From a checkpoint of a small mixture-of-experts model trained on Wikipedia: 112 GeGLU neurons an expert, a softmax router.
Below are experts of layer 10 (counted from 0) of a mixture-of-experts language model. Rows are named router (the router's row for the expert), gate (a neuron's input weights, with its number), up (a neuron's input weights, with its number), down (a neuron's output weights, with its number) and show model dimensions 0-191. Each number is 500 + 25 x the weight over its row's rms, rounded and kept within 0 to 999. Numbers have three digits each.
After each expert's rows: "comes before" lists some tokens at least twice as common just after its tokens as in all text. This comes from a sample of Wikipedia text that the model never trained on. Tokens count by the router's weight.

# expert 54
router:515456474470458479535513490480501490524498478500499473528527491484508504477475539533464484512555527480503493462502471492511526497504514509498456477449487498532530498489507502536484521494517494475505482540505560544543473507468427482511465523491473509481546510458484505473511535529513544477507517499504517527488522543519474538510484487540504474477498495484479501470512538540506488471482530482475513476500526506493470538519480451532565525486491524519502538504462486486486471478510490531482478495469493535436502479506493483484521508475498496503478464499493545503499528506501469544
gate1:491512465521547475502509541464480489499458453520498527526516541504496505533489506494478515497482468463479493493468525496516500493482483502534516540473462513484508535465463550493478458501504514527515497498521495499501508459466492480485492520537528512510503532470501501478497509488533548522467563526523554502451489491508496495535520510497541520521489518519485511491515517510496489459466471500522485484489486511513486505514512446454520508430538528511515542472482508502516522523472493500516452492519462520516510537541472472440510483514481560517519516514462460536483469486517492512
up1:463500490491531507532457519458461491468522520500549509552472531510496536488516518493477483498532468526530491522513481515514502514470531520523519502459507518484499480508535474464440502517462496473529534492463503442527475504562450484490512510501519492477517480466542454470517495515477489504481478450511511462453478523490498494508468517512496501524502500481518481505524531483543505528488521491459515493558478533491487510490475477488520493532536480511482466498515513505421508477493524493504532508504468478475515522458471499528457517524495525487510511551473492489484480487498526526
down1:477503456511491442487495509489511525495502512475497487488505494500505458475495482483518528569469484486468535504481530486469448503575486521503498494492471492521512500445519501546496458441477463511510510507500460531517516464526494531472492478497490513504498492471480490503453549522541509483517495541485509478484485549491442490516485476478502479521485490447502495521493485516453528550470525504484495491504504494547504422505523497499498508474526504496517497457473533500518496458524486483537481467476460503475500476518497510527524510485542497528524470479459509518514497475493509521
comes before: "-", "=", "°", ".8", ".3", ".7"

# expert 58
router:502466495469512521496510502456490499475501478510520486485488524490457483515512506556479485497549490513515445515516541491487525524490503485483500512495472465423526537518502492465524492482489479488498494493464532523469506512507491461479464521509497519509538483522534437493471472521529541523500493472463508475481523524497522503535542521505487519524498476476503497488443506521536542463518516527487524495514547496455498513487484463448485490512501489520480491529480529497498455482526519506520511548537488494509492473535542516444481467493516484513496452533494495554527550525505485484
gate0:520529505487533497466487499485466468453479494520559562468474486521475525510520455511487494522476520466503485493497497498492532528505475483489522492506472458481477528464531481480534497459527477520524517505476495493499508509495471509493476522536514483487501534502528528520500476534507520435500509468509522519525513478464464478466539449528485496496512477538481520509501442475479496530492521471525530517483523466485445507488480449479476519458485474466485469494492490574524506488508544477498507486482513501524481510476463478454487478515514531461511491528515482488514529493483511548
up0:498478486515495499504545522507534456544504500478492461509509475488498484497462461522487533494490500529518477478513485505457499492517494563520474495488457518525473497456468484475513499505522514478480457501511513434497457461467535493489503500484509489471475499534518457528531502498505494495469496519501495548506502459491505468478498527509519508473505500519495501482505482500494524497492528452499469512496486527446507500459484541533531475529506512507482507481496501498500466495472506505409552512477503481497474465531507474465529517496462509526459469456519455518456507450477459461
down0:515503467494503502537516481516486489507532483463494490478478525470507542538470556486557541510541493518500462496500535470490521604490484473468487515518466471539481506470550500483504490519483511522492508495510463540518548489548496517506512490443497532503515495508484503521508491519523525514415499545511496516478477489446495508491505463511528553488487518467512505472519489495519495500489534504518508488478504521498502541546493487522511486487483495530502539542464462524532489514502506499463487539519467525481491506523512508510469469515500494460496480517508509506514476508522530492
comes before: " been", " a", " Total:", " also", " Density:", " an"

# expert 35
router:496527515504504508455522502467490508517522457535458541507485449506469508489542501538512535531475518576447479493531444476526473492487496475492511492475497505484504464503526489479501526502494511522490479468476506499482491456515533454490480489478462516499483523521518538494494487511526516492484452479511472553564515470495528476485486522491498483538523526495495527459490501536534487486512505473482526526512466497480511470516479552501452490477515454536473498466535474473524508466538513445473509478511522498518488522454487517462476527531470507519505473492481470510497498506501502512
gate0:529457530512500490544509523520499490489521485485506452434497496545504483479484494503494526495486536522526498451513493499507559483521496492512498490479500530529527504501464502446513508489511463498514528533475544457451490505488474505491487537508537500503536518476481484486477456466483496541515476510519487480520507511457501511455483485505501508525538534552511493532515489467495465481508509555497520494527509525467501515520446500536550492497493477498491478554489507540521491526495449499497503547515507461516472518479530456495487509441472513519466527501470481524494508457463482505
up0:494527488562470513480511531455532504522528470480519520481484482489490504492473532474525523537487541485475494489532491513541458445479486513512483479532501493528554517537454503535520493509523487497510526507526543504458508506507532535535478468470504523519478508509442515550538506471538497478498483520483476533533494474530494493479478500424433494514549507539462513508512496465542485461497532503502486486507507467520493491518511522472487489456537503489524497509510501476524519498471493524505519495474470499521543505528500462481528514489492484518485498489500501476462513452508493484
down0:509488472531530496480504489506508477499521447496514499507474497489488521459530480525526485528475522482502525522498515483511548447537505456500487481466541526506524512538521500460494496475522479489552480528516507471463453497500495549523528495505545510489479514494501471465518531477516538477454471490457470534535491443493497471501465454534502486484474495511504523482486493469502453502505498503517536527496484520489499520457504552489542489522476493482500512491526463535519523496542484535530530523490519476505491491474491462513513527495457555509447526513462537528516479526488505483
comes before: "-", " -", "\n", " ", "|", " 0;"

# expert 39
router:518500542483487519489488491507519540507488521546537539533548505505450547520507479533513534553517492498498529487500461507475490507508510471496520485489505494556489486448500478464488533491448526492500550502518521502527478505512511517506504487522492489530456513486497555461525533506459519509462469499516505557493507513484503472486451519487511479511487460481474514469521484486506499476500495483507481488523488480482497467459509534495536542470474485500455444491479465478499530497518500518496511508475498552517496470501457474541533495535484543494463480511508499519439534518489511530
gate1:508487467532522479519525510576500452466508529488479498502505534523478481495493478512476505515517472462513438538492500493525507508510543510488531478540521481487459501528531447509493540461482535512489499495517512515479488510505514498502514528468462487500459499483503491484493495468487522531496511470491443549469481511550566433490499529543493488537493482487526481506545499459487508500483492429484500477485493450456504501536519446486471477492522498512504487523478505479532492486521532527530492513509496473519497510531506549484493520500502519508540513492527504494504490503548501512
up1:496472477497569444502475542471462484504476472503498483497497479517509481465488517512510493494477524485521547554479523453532511534498507488451481484497529543456524524488507506486552533479463473524507475524494526475540529500499458510458514493470507524495473502478501490512473488475509473541531534505521517481530518526492505473478488487510496495508541489485534527485495496532545455517511505506479498511443506487503536501499532529462544495452476529465475541516473495510448471493513520486503519488469494486492505537484518463528472526460536494496547496490515498461495487489455496507
down1:484506534486518474511460534483514518464514481506526530504494511475513552529506473521475552518472526484537502524501496523483548503450535536513505503504506507543505480493487470471512507487504519488480497458498534519484496525507479462489488447536522472470469453488494510525471532488476508525499535455568549507492494486485492519526526500471559498473488488505517509466523559508503514482469506502546480481460543502474478455499465510515551473504521498517507507513480476533507484457510527473500533532480498517467536467499503512510492512512491470503428520540496477488476491514516492513
comes before: " |", " January", " July", " June", " August", "–6,"

# expert 34
router:466453492514476521591496482535516486497514511486530496527508447472529465509528508547495483489522548479498509533496517505465482493455487487497509476494516522519489520498467448491519533475478535511474496498503528523502528456516547491447497495518493526506494489509488458455508471455515517547516514497523500480478473477495488459492523480499490476482480500482490498476483515476519492471490505503514498518537481465491463473444492519490454538546490483540527491535509502463456472491525492517498508537517514512501461487480522514475514527543497457513532510459471515501529554491512497478
gate1:533485480532532444497455503526551511522519508476481519496544484490473507483482540519489480519474545495519511498515484505456514500519505501541496520510504494515477530491459500530474525491509479465527529535496491492513482562500471467481483493473443486476516456500511529505498523515461462500491550504464522484516503466544479493498558530525493490502520490509486505566514525481505475475484505511467484509523523558497504523493480496514511511486534517442495489515486510477487506507510477468482458465487468485473467532543472528510473478492474478486516496474550493426508489482511524519
up1:517489517478529519505499507482496490494528529482501475495491508472490496516521558490490503467504508512530509502501467501538470522509484533503557501520522527490451473509528504497506485510512493469506533532442543425490511506503505528503493493522481489531521472526454481480505532487487498503459466480524523485495443501480543512516454521473515532490492497531507504490507498464538464525417527516547505501489473455484491508514504478490516465502488461511495527472488473510472487497519544531545488508489515497507510524455514518563495472486506523496500493542548537475539478511492530551
down1:513514434523524492497492529488517474535512502522459476474524512504496489471482512503520481517487530508482482542542465526501539480490493462515482494511466508479505503522488506513532507523510508525454475457467516480504493523504522525463451469462498556448540513539478497551485496468514505536482508477533498553469500482525488500507505493529497536496481528520502523536488497506506459515474516488498540556506556472504498504517499475482500539474521525489517494496497534501570494481509514482500533509526491476522500487504484469498525498452470505543528468485497499483548477558541515461
comes before: "\n", " ", " 0", " —", " +", " 1"

# expert 14
router:525501471497547529527477492517474499485468472498525493473504498505423536526523514443531496519483493531538480544505506460479533506509477506483502483496496517475547497524511497512526507525473522530470503543498487495558512506495515542511469509476483519510501464512452464484498489518481493562512475536510520546531483504476486508499541483497478501497548539526494508475530504521511487522504529550565501510510502501519534518509518493471506491511502502525469474477477500526487487528516468489527489560509531434528488522506501528473499538514507493506523512526543490507524480450449515490
gate1:540511452492461458524503507473498472477513498505495479439495503488515481485500488496481524507532505497532521510492488512496502528506520495496531502484497540499466497486555497544499488522478499501530498518541504544497497465505464495476497509547494464451499448515447526567485483482506527510489494519526554500467511492484434468476425511495476512462534470490502485497467509509496504489504475518502496461507484541529481537515477496530515514552527503503497540506542470460503512464520517528492526500493453501493480522482488541523465465488488539499490470479470468530522499475515468503
up1:472456532511519518480549501508522500543488520506503486546518505509504502491519511490451476444504461460485512497424507509505506477464425496521472517508513471491528498507449489510498521493520499528471488500496517513496510495522476503530505459480447515524515535505537498473518470485438519501518512518500522529499521499527518482479526512493517504464476509513462536558453522488529533496538529467519451494494521469504495497497494523532508499484490495500478556572473524542494506562507518508504488511529495510497559490535503472506498526483502494521518522495507508456493507500491488529
down1:475490477531526495527513466522492506482479493535514506555529495488483455474542487497511496499484495496462516516521488517490507450496487499509486485481499514466526505509463517507537501528497495498485464490511471484537509489521530553520488544482541536494503507493510421483505482500500496506501491477496507550493504487522504466506510535503505481458493514533525463519504503545476500519504541450499456486502488496505487497446505518469448496457498496514496540525486553503495529526518493475524470556484472514518526519524534448493513493477503563542504513535507504436489487443531501541
comes before: " he", " the", " it", " she", " they", " was"

# expert 12
router:492522488482522457499521490458506519504483486499515519486538499510523502477528468435494520474489508525522493547530505470491503523515484513494494522485524498504503470514502481532503533461527572500460480510467501457470483492455530507472494518532511487514443536496504498502487521511475485469514507545531456563475460484495507493464501490525446486536487528516488480540489465473484486520477521542509488480522536493524517530526536444489555511498529471503534470533506514528492491502494503520524522511526469484488446509504497490474478571515506508526507530487527500498492521497450489509
gate2:554479470559544520511525476521544521502486496513511534492507504550507466516517447489460498443538452499515534511530496482486501545483509522519520528499486447534492468457521509515528547533508490519498488488482495477478497465484470514464503497489494464500510496495517489526490496522517490498471493478486505545493518477498491481496535461501462516520464462522500486488514496509526468467525472493464545462508478489503487499474475483480518473512510504507532501542512508498497491503428508505453548483442499462492514446464551534513536526513527503521496500503473517502509503483487475475
up2:512503526480517512499490501443484526537464529553513503504475536507465499447485530526451468516516516479494519493458473512540502503499436519498498461492515475509500483505487452538511511529534452508535545526487485473502482536496548494501489441468521489473492485529484527496503472480493492501514498505465517483502532536480470525489444479509493462481546463519505497522529541499494506561513507481433507504544492497522491469456464525496487534495491519479474466512494524515509527486500476509498502467496472511539471526452488510496508492512489479478460530493503493498517478477519518524
down2:510527492528481463478491483474514495495487532476495511500539549522482517520535525453444543517504499453542517560573518497462523523504445546519510496562533510492465498495494500473477519473469507520512509483506493499511508526477516526518453466521503482488495522456517481485487532473470489482481523493538486466482492505531475458535464488505480512504517484512523480515529525486456494504471506466440513491521528499468479467448498538477544524501508494473500498522509522522495514472476534492496501471479492519531493526511501528504505529481507494535498499482455490535542514478479498474
comes before: "s,", "s.", " of", " and", ".", " in"

# expert 28
router:491519479549516503474485470459480462482488451491516466518472470578494506453500460483494519527472482466502525476529487492499461484529526488524492489480477550461476490555449495454484466493463471494492532492512504524500462490482528488491482516485467520493468508523495503508482526522471478485496469498497494530516507461497499523479521495495511526503515471510535473500501487517493499484500556542517513491502545530498492442504530511480438499517500492503481514475504578518511502510521500472522525481498541523529488504483516502500525530535459480438481502510520494449500494508529489530
gate1:501472482482501514502472525490512508470457492487521511528524532516489489521443487463507474516522474550477489485490529528526509492509490494542527507531477495510469527484515525496498481556467457469508518537519498477523505518490514475435537498511516484506497531455469541499498473501482504482502488486473542511510533489529498506518469555528458519521528533499520512506543516511473517478485491488500483501513488523485531513516458454527465518481487476559506488505485475489540508512506472558480455505531556519466501504506487495473509514492519516509504465574505533483448491544540493489
up1:496542484517499472513506492546524528508474487491504498512512503503470447546547497539489491511457473536493485503532513465474556496500505512490549485499522518486505515488483480506499549474538504492514486469488532529457537513549492535526495468509492500536505520534544494535512496482532505520502474490500476480517499505514544548533501459509539513474535507503504520467508487538486505499500482483490467493503481491532523506454513491460496519514510507500462485492523477507476475481571470463470545494473506493541553455523459506496506488452470485494502531531489502486532509541525550479
down1:472527493513489496537492515547470509497497475510484484542501474519514470503503535476489441492510526511486504511426495576471514552510512484510481468544455504489492485487476499508503468511495490502457461522498476518492478454470499472467520501496521504500510494481500511489432491500490501501481525533488464466464513544518510474514461505471489473489490466502412473489499490492464484518536511489481484488525483524490527488523508437492500472464531506530493464491459483510501527502511462503510507518499463503524482489491532499490489473459509539530528492518500476512464482533500453457
comes before: "\n", " The", " He", " In", " It", " She"

# expert 37
router:487514500528522498522531499520503529523493468469539488467509513492480481524516480494537509492497494509495515498488508512474558500541501496484507471453493471494525483519536514527531548508501518517472546540476488472490521506468497519477537541503509558530477452514458459487451479488506501511511512483519501532488510511477497494501527495516513503513510522537504474500470510466504482489479496525510489497486536471531492559539519458479570522504485493507551457457500526557480494499533502520514518540502448480484460526514453466468477539466467515532532508491492526532515490500457494500
gate2:495505487556469514502536496509508514498485508476499521526494524482542468521473433505491452468503470528473553465519511502548508499476497506472496463526505479488477512480526531458496511508507521556475499475505480514459501493451545465492502495474523502525486486472477549508512463530466453495438511493491455505557541460497496521468506503475484536518510535546516488498505521506479463486488516492496525463455505489498493506519489465502480492501515503521474517486486511491493497500511482509499494470522520490452542478558527516540488535486529465509497453526485497520529475537514527497
up2:500455546475506493490480547505501471479493474522518465496498481524501531466529537472538511465515511528500486515482473507536507514521508493501500536489507497506507486477504461551490473537523517490541530471495529471501527523532502507492508476516491499476506510506496456530485503516478545488529481543540484462465476524482461498496511492466479504538514488491527496533494477498497530500485530572493459484552544515479515479489517474502515503505455502457514488496513470501500534474506557525513520531458479505555475508466452508436516514544513489519470481484530497535498494536551502485
down2:501478491550493508506502531492506476512545562530512449529532498518488488513457488533517493506457496512488469465500496499522466482520478496469498509459496494513531536460482503496514472493496487467500503539534490499456526515470511459474504514495501519472541490541546476545520501435487508520490506505520502514520503515487523498510536497458490444517514499486541482479485532551529478447474488501508479494494449487520486501534507528482511530495483507530514488499535524501518516533540500484507489477484445497509484494506464491445527436474484524449521474488511475487513452538498484480
comes before: " of", " and", " in", " to", " were", " are"

# expert 48
router:482474528515489528465516531450535432493513536486524518493472518518445470530537491518534510511503513505512529479492467530493437516518488494484524511498479513470511527451504493488533487514463487474494466483537500519515526519450502460498483472449507467503518542505516504494514555509496493469512498524497464462509511535541509503538488501543471491468488490532452454505489486524514538488477495490505528508500485499452476489468513504476492527505500507501507537550513488478438484482489522493497532468535487504514526494471534490448476500471480510543526504503497510507510525528552512481
gate0:515543504530502480527492535490455463475539492485489489528503476486501506504472461480496510500508520529475490514533514479515494462512453504495514488519503516493496466485521477508487446499532470494477498574514497541499489497484496550531493469542485520493523485506473489518515490484487492478510492541489507571526517482499469506477550540527517500477506475550479532522473524498510517517502490440503548521539501481512467528483506494551573551519516484503476543481463522542517478505481456515531508474487474488499469507483515463506475482552508494498484502513487495499513537543518481527
up0:517477519508513511467488491505505531532450563516489485475493524504489498481544538507516549486471490493517492476491457506527506502484521474504514558461498494493518539517474458518472542527518530513554521476541504512479484507450512495476485517447491511508477501517517534521489550522454495541471535491510480523547519501507513539465516517470469518509515514524485471402519512474550473530504480513472482476494497495496495496505472534482454517507495472492515496509489514546511492508522517501527473493500486546477518474532535509517486451516511510492498471521525475506503482476483519519
down0:528538492474523519494513497472551455511510465469453488432533481504492477501504462485522517500484466484501505500504497539459460486481490476536503488508505515462526535479484495531545507529481522470456461513515465488460484509509495533519480513510480526512478524516485532505498463481531491525501511496483506540535451495453497556514503463512501576514494546511503514533477493542506508447490469477473506478518517556478470487494547540528484495482535494496528499502505454497491537480522471474497506510489464482496468509490483502486467476479533481495518482509484508519487503471538518482
comes before: " 0", " 1", " 3", " 2", " 4", " 5"

# expert 63
router:500485526504504474487494493471444469509545530537481484514509453488522481527520511493530524455481538464448496473526467519501497478465536493500496520500526543501527518506547506532496510482501456441496506548510495483486467476530539480468479520467458523490485546505515505481513490516465482491481451498447547484514468495517518516511547482474503518499508507502466524497520474513536515507505510501475516513459454472500523494483488474536523510505502501499490485489521499516502519537483513513469505544491478473556550463456535505502496470516507496501507536513498520480463513492543565486
gate0:477485523515485491496498508557501519481490497489515533505504513486522474494505505533534507488520476520510537471512556447490481473520490469486497470472470500465553539497547531514508469518490510490470534537500532478513498534442504494469460539469459482511497459473525508534478515465472484497547500494484492503524497515501533498497492511504532486505527482556481500477508527507514517439491514478487544479527503499526483502453449486511541507509541510518516461490457534504468518518471511503496468443500503496471526524505517512514503481525498429453503525466507523505512472514494493454
up0:459488524542517492492495474508514501491497481518448517475488509521467505436516457490548521500478551484490468524504496499472499502535530456470531460516515483478462476526477508510521503450507515546480472448485485509504465516502526506490501518514520480503502508492530470528488477463463445490508519495429500493475521531460513480507522507508481500499484525514492514491503469500480484507486456538478536505502482502452521500460523509462494495488492495542462485520480505549547551521505505478471525506500516485465493455485515469550511524480497490476515499487572532485504482486503498539
down0:515497515489478452435492517477509533475508514524486459455522530524510470533539523525517536478524491475517461500538510521475515499515475499494539506470531494514517502469504488474503489524515515476494468517478492494485522546496544534492540469511493474524530514528504492547474469471515512486536477488483448490509475522521509474513507534516535477493501519460471499530484518530513479450487509489523493524505515473482437497473481542502527508487476516505496486514540488528523493529499538509521501511441481505476516471514519494553517474477548456523521511489523459455461463450514508494
comes before: "\n", " the", " a", " Best", " an", " also=="

# expert 51
router:527497501491482503475493484444516516459504516525500576567485496504496477458460524516500507519467439521529485477512488504490455525497522507504498498464518496458517529480510530470511511501523479491530458481478512494514505471482482516527487531493534538556487527500472509497533494505475498494474513472491553524481486478537523534517482525524482523520475471515514492491490446484488485468521481531499481547505463497556516486468527547495482514522489487511532521455521506469482539478476514512487504453469464547492518452476505489534503486504470544508470491491481536517516514514493516483
gate1:533528508541498522496500469513502512508501493485511532513545522547488488498487515523512511471521492504508537490535428523461513506481494513515486502513504436498507542489519514499503516467488484504462491501510546509563486523461530521487507535559487515513517478488507551537501492527495545517498490527519482567484541501491528497521497487490483465531468475525521536471518500478533484461507463523552472494434481507486489488547511516479527454477520486529519501495550487501494548518526452528521482493545493500509535496509516507488526532515532495473464491513485485502531482515487516489
up1:473536502505514557493527489499511522494488500518517486491502512458473508461514487514528502507530506480489512499476491490512493494477476450527471507503518517485513512490516507462569469541481499517498516519531495490486498538509505524511557485544451520522524527465492486514462513521466479523500548484532477492465485475500502509466512450553510513507507542505509496513490470480502465505519486523479533522496498507477546500518492537480520484523489504502513484486448549455464503542490507510488527508514466492489463509508557485506485487521531530422520516477533508535545479554521469551
down1:517524516553459476517482478494525490562526499445467516511516518538517508481504514516471478523472478478491493487535516514496472524483539505490531491454456469495486473507516498516507499506499479499485536485503502517500532491507524539484503520508501481472476507472531530501470501542528502476515523503482473535545473485499516510537500499500540492527450520495439515501497543501494500480454457466497489505453477464437536540493477469524471480495503482505495545518475509503468540476503467522481521529521543495505482497481493514507489497525521529473519467544557457530517525480518481453
comes before: " |", "|", " League", " team", " Cup", " Division"

# expert 36
router:501499545482478480512527507519475529516501500528493491538540508505525527462511500513501445535509525513494480493474533496503484480512506493509487469516496531531470502500527501523494464540497490469530499527517473487523497490504520496537473488469484508479540502471535499467511513528449495509472496470540491529494464517473508541497501519522553508525483519487516470468531462510458440491491488488530500500519501519529564522571495470467499516493489551509529568523486541537494464576510473488477501491470519510509487518479523545487529484506489534505479480502472509518546514483466505492
gate0:500483482481492511497509523495476496523509499500486549470513510508495466533530504519468508489490476468506470490512502519551506489494544494489484550479469497497530497525496467482482454465499538502468554500497534456482492533537493501521525557492527532508444450510498486518458482498461537464495485535453488495511473491502494465488509574473508483487442509491524480485471516505501488498505508471504478538499503539518493530545519500488477481505481519523492505470477532513501551461525480506513494510496501503467507535495507491491547457497513561529504517496563513471521489456541495465
up0:515486468515500458508507500450525499525483469507527516490483517524520492487502468538503454469499450538479476494513472491512488522445471505512466490551481506448507511529527516479478500525481483470521522489488564501471439537451519507491511512490499496502475452488494507505491524485483485512490490529455514536532507535490476508505474551500485507503514530485519468482485512491494486505517494528460504513501498493514503486546477502514485550535480474496511528485484541494475550522553501501492460467482504519447452519495504500495538496471538534496511457561521503530497538471497494544
down0:465498498496465489510511498509513486526512458516507515487484467485531510534499534525542478543487486495497479531517489482498548483490442518531524504519526476463457509523510505486467502532508520477514518471461497498486500501495560529454476492479483483488510460452503495420517486495521492510510484484511524495514495490453549473473510534449479516502547514515555511507508491517546511494484510487481513525537509469503547491502492523523491525527537517481531486534490496460463515470494478484465461536489458480494471490524483514529473477484483522498538538503480541541462506482490546493
comes before: "The", "\n", "In", "==", "===", "-"

# expert 0
router:520510498479503496513483469492497546516529455556524490468542465523450495504514504499472488477492456535526506547480545499498468549481482538475500480472508507464507505522520518523537517512478526533518563515537504482486541485496478490470513519506490564520478458499495488520469500487480488479543441497503489486484483472520552494542482469453484501525546488520532503499480481485506524522518511547528499474476519497517464482516522498496532496511494502519516473507500530491442484497545523546488498519524480472495465511495504531485521527491510486497532489495536461463515470519486535482
gate2:470507469514521537463503494523493491507538527473496525429509462499530470495533480478520524467498512483524529505460493483559480489534485500517528487477523538545502520559531509462545517479526484490452485477461552457455486520460531521483530493496528479482483537512497511478494492493496512461499466499502498492503505487505528487486528498518505478521480469472525534515489518481494491497498540451488516531540500470500504476474532509530484510479468493464507544511505502509516500491458525461510516486485493556470562533492477463491490479516532509483460502489504522544515494502504543513
up2:494470482502512488494526497488526541480474478479511537486539513469477508517488501523457461506528516470518478495563516469469476479446506498520491532511534502491428509458498509519447477528498511484481482534507451520553524515534490463501461548501478466461495499525509465504497526522524555491490515508496513553518475509509506511509439447489481511517501513513468481489519498457496507453517450532503499513517456511504522527501487503509484460532507500493475484516466510496459474496505472485511505514504464475516488485502513538535525508450472527501492488490475483509470517473484457525
down2:540499491487499541626515493506495471502510497515469526474483524492516513514502453484473517478461512508494492489469494490536501497511517489522488495480470498503522506495500487475496507526503488527472494485521513494539493525506506487494471521497479478512484498484512503501482482547487511509505496493457482504522478509525498519476523513522478464501482522494444523504525507546491487448519515474482530492502515515466515663525495484472467497515461497492475519529521470505510485489533475481502472492509522503503555501527478528504503508489495509506497530501481515473462504463507505488
comes before: " was", " is", " of", " has", "'s", " had"

# expert 20
router:490487536506523516510502492476510533516462490469533521500476520493483494494508504493500501496508530468494500489500472505494517504496525511478503463530496476502512509535515459499509431493500467485474464493503480481534472524495496508520459520509490533539473463491544499539463489419545464491505528509512534484488488482522492475479497540499506496496500562562492513515510506459512479507503496516552471477476509523538448598503476474464552497479510534490517505468505493526485507538539482494539465522474550468497498502515472479519505527452494494515518489528496508475487507503520526513
gate1:489480510534470514487481535531510451478479463537498502538503535492484526528501535493475493500510481513471508474485539512523469463462473469505499530516518506467467519485516513499469504517459512513507522479547531526494563482446510500514526507508490469515454471468458514444515496508500447482495487548520501495530460489494490468494501487497498448498541506492476501487495471500464476469517517479528491547520535482528519476521437482517465518486505492522494462497497491524545463478509511516490462493548500489518491558525495492502494509497481493526461464542484553501486494539506505516
up1:490520498506496522513506459495499475471453508512530473523468531536484506462527502485498494469492486494485507481456521552499503500527481477482471520492545502501494537515476552497470480535518496500528520543483500532503492463527513497483477505494437446508463504489497489445508500524488491492489482459534536498467522452515501486523471543466542496471491517496466489502459486507499523444522447498514503528484483509502503531507506509534464490468508471534464470518473484517550515464512495542461472500521498541538508509488524507506504493502493475535475473569483551505489495502541499525
down1:494500529477454509477477497506518512548505510483527478504454512531474514459545479520473506499452501498492484481489468498494483479509503561505524475505529481522488503545531491503467520470546508517566443517507500484538514474517498490500488508494517520502495493453500521498533490485516509475489510523455486515488482497509491498452480514443514514514499535509490528503507491534533560496490441464529515525488462535525546485512495500490474502520461449458532468521477479542487512531524506502526535476518516492492505529502480478490476512494562554517518515546525488495532484494545500498
comes before: " to", " by", " in", " the", " on", " as"

# expert 42
router:450514490511528503494476535512516515520478504465493492466517516523535459528506527473513489507474468479535530554525505502457552496466503515481501472498510470497486480496496481501528511471507537482510496541468484490506480507479483503502551543537544505509505473511514494492446448508504467460495506516529479554456477526496451486479511479542482505493473504534514473517473499503480469500441487519503508531498554458503497533478513470479514509512485499510543482475528499535504498527505507459522515504497455466496457512468457509492497480433487495525523514461462501489499480505453501466
gate1:494520471506498496513505487503491514511505520507513489497551544497493492472470544520461526526519455513530505463489506482520530505502489508514483497514524425509502473476461505500493504540469486497481485522519514553545512518462482468490501507467479514534466537512468478479486517522499467536498497433470516513522506512484515473512496521498517478526485559524451468519470527489442511511488475513534529481530478540524479531535481501516480527514502505582511514484511491516521514499510482525489511530508481539502518492502493495467481465533505479498503458471557502448454492495520470538
up1:508511502461483529504482541528475503528533501450465506535516513504535530486481501517470495512481535492525491474541503485519509517544432534507518502479487510503534508526471493474490502529478538468486562470485518517493531524520517499431505576489438494486488477547468476491495502507547517523496496478482494460514524493488486477494461523528518475473481462483502520516502472479477512493484471447511518498535524532530517503489515475514523467473522509526518532496520511497535498463496457509462543522511479529477491474489451512504441486475463481514493513521491492482501501495505515507
down1:479511489518556536468479485510497492499516477476497477468532485508542542517520498499504487514529488501493443511526468483511566542478442541440499515493514499505484490496524464523510510498472490505505480476513478476493524552507518523480472488492517497477490534459485479490506455517550468488493498469527442490514489498468519494533499506524486471526518528499455477540519438518525540527546506529498486491500511483515489483486503532476529505515473454504511509548540477500527541541512525516523541491480494518497563476488452516500525487502517488495500475472514470470497521502497492521
comes before: " of", " and", ".", "s.", " to", " in"

# expert 9
router:509497452515468472537456500493465484477512541502508496507498509477473483480514512478481494508495450511495513513467503531501464535477553483494470480545501509505521492496501533516517495520552495483553509500495519510520501511519500521550460492473474524498492473469458540486496531509465497486517527491514530529489481512480472495538499521485509503520514484437481515551472472488497520527474466457470470492512502511521490512543538472487478511504556519517543508478502506495497482523502531543473478491474527504525507456549543501452523506505462475467514523513522446520478496541537457471
gate0:473485539493489466469493449464547482509520553526487477506521519469529499470497492494489505470458479481517569494505474469523508495452516492484486528473574507514477541491501450449510533484534465457498479525494466476486479499463469532509527504474489514494503471533494498519498488475507506494472489497506494538491480514528496516452490509550504449473507469531526490517497491488498467520500493513504469537514478505483521528509528546503527528518487486497514522485519494603485511541518479513490513523442479483491490492487519497510517497491484477516518518512517461513522481509472507502
up0:535522498499503506481529535545492495481493493510531496472479478485455531501464463547506521475495478511484504475516532512450517498569479515495520508480550458494502444523465492498484461448486521533472488477513511511466527498558517485515476520501473497506490531506522473490484489522475489468482543523506536466511482484509517470495566476479489498494491542501475533454509547499508472490546524521510525494485494499544532523537498452505500476497500474533487447500500506508503497461498474468518481461478499489501479494488524509517486519535521518527443497552493524463495505509505496540
down0:493471472495503549526517442483474530495522534497438489525474522485485492494490502541482487513516451499529525554514499447516475479505478491494494491491509505510504493524517495408549501504502482508504455508508537448502458533493496523545494509450480485498502523516507480489520462491510462488496524485502493504512471537534492512504492529569512495467498489499479511536539475513507491476527480492478513451533514513478510546543524500471492516472511497509477534448482492540507508502514526506448503450539530495502518488479495498493488525484463508499515544522500520484483505495511451525
comes before: "|", "-", "\n", "|---|---|---|---|", "|---|---|---|", "|---|---|"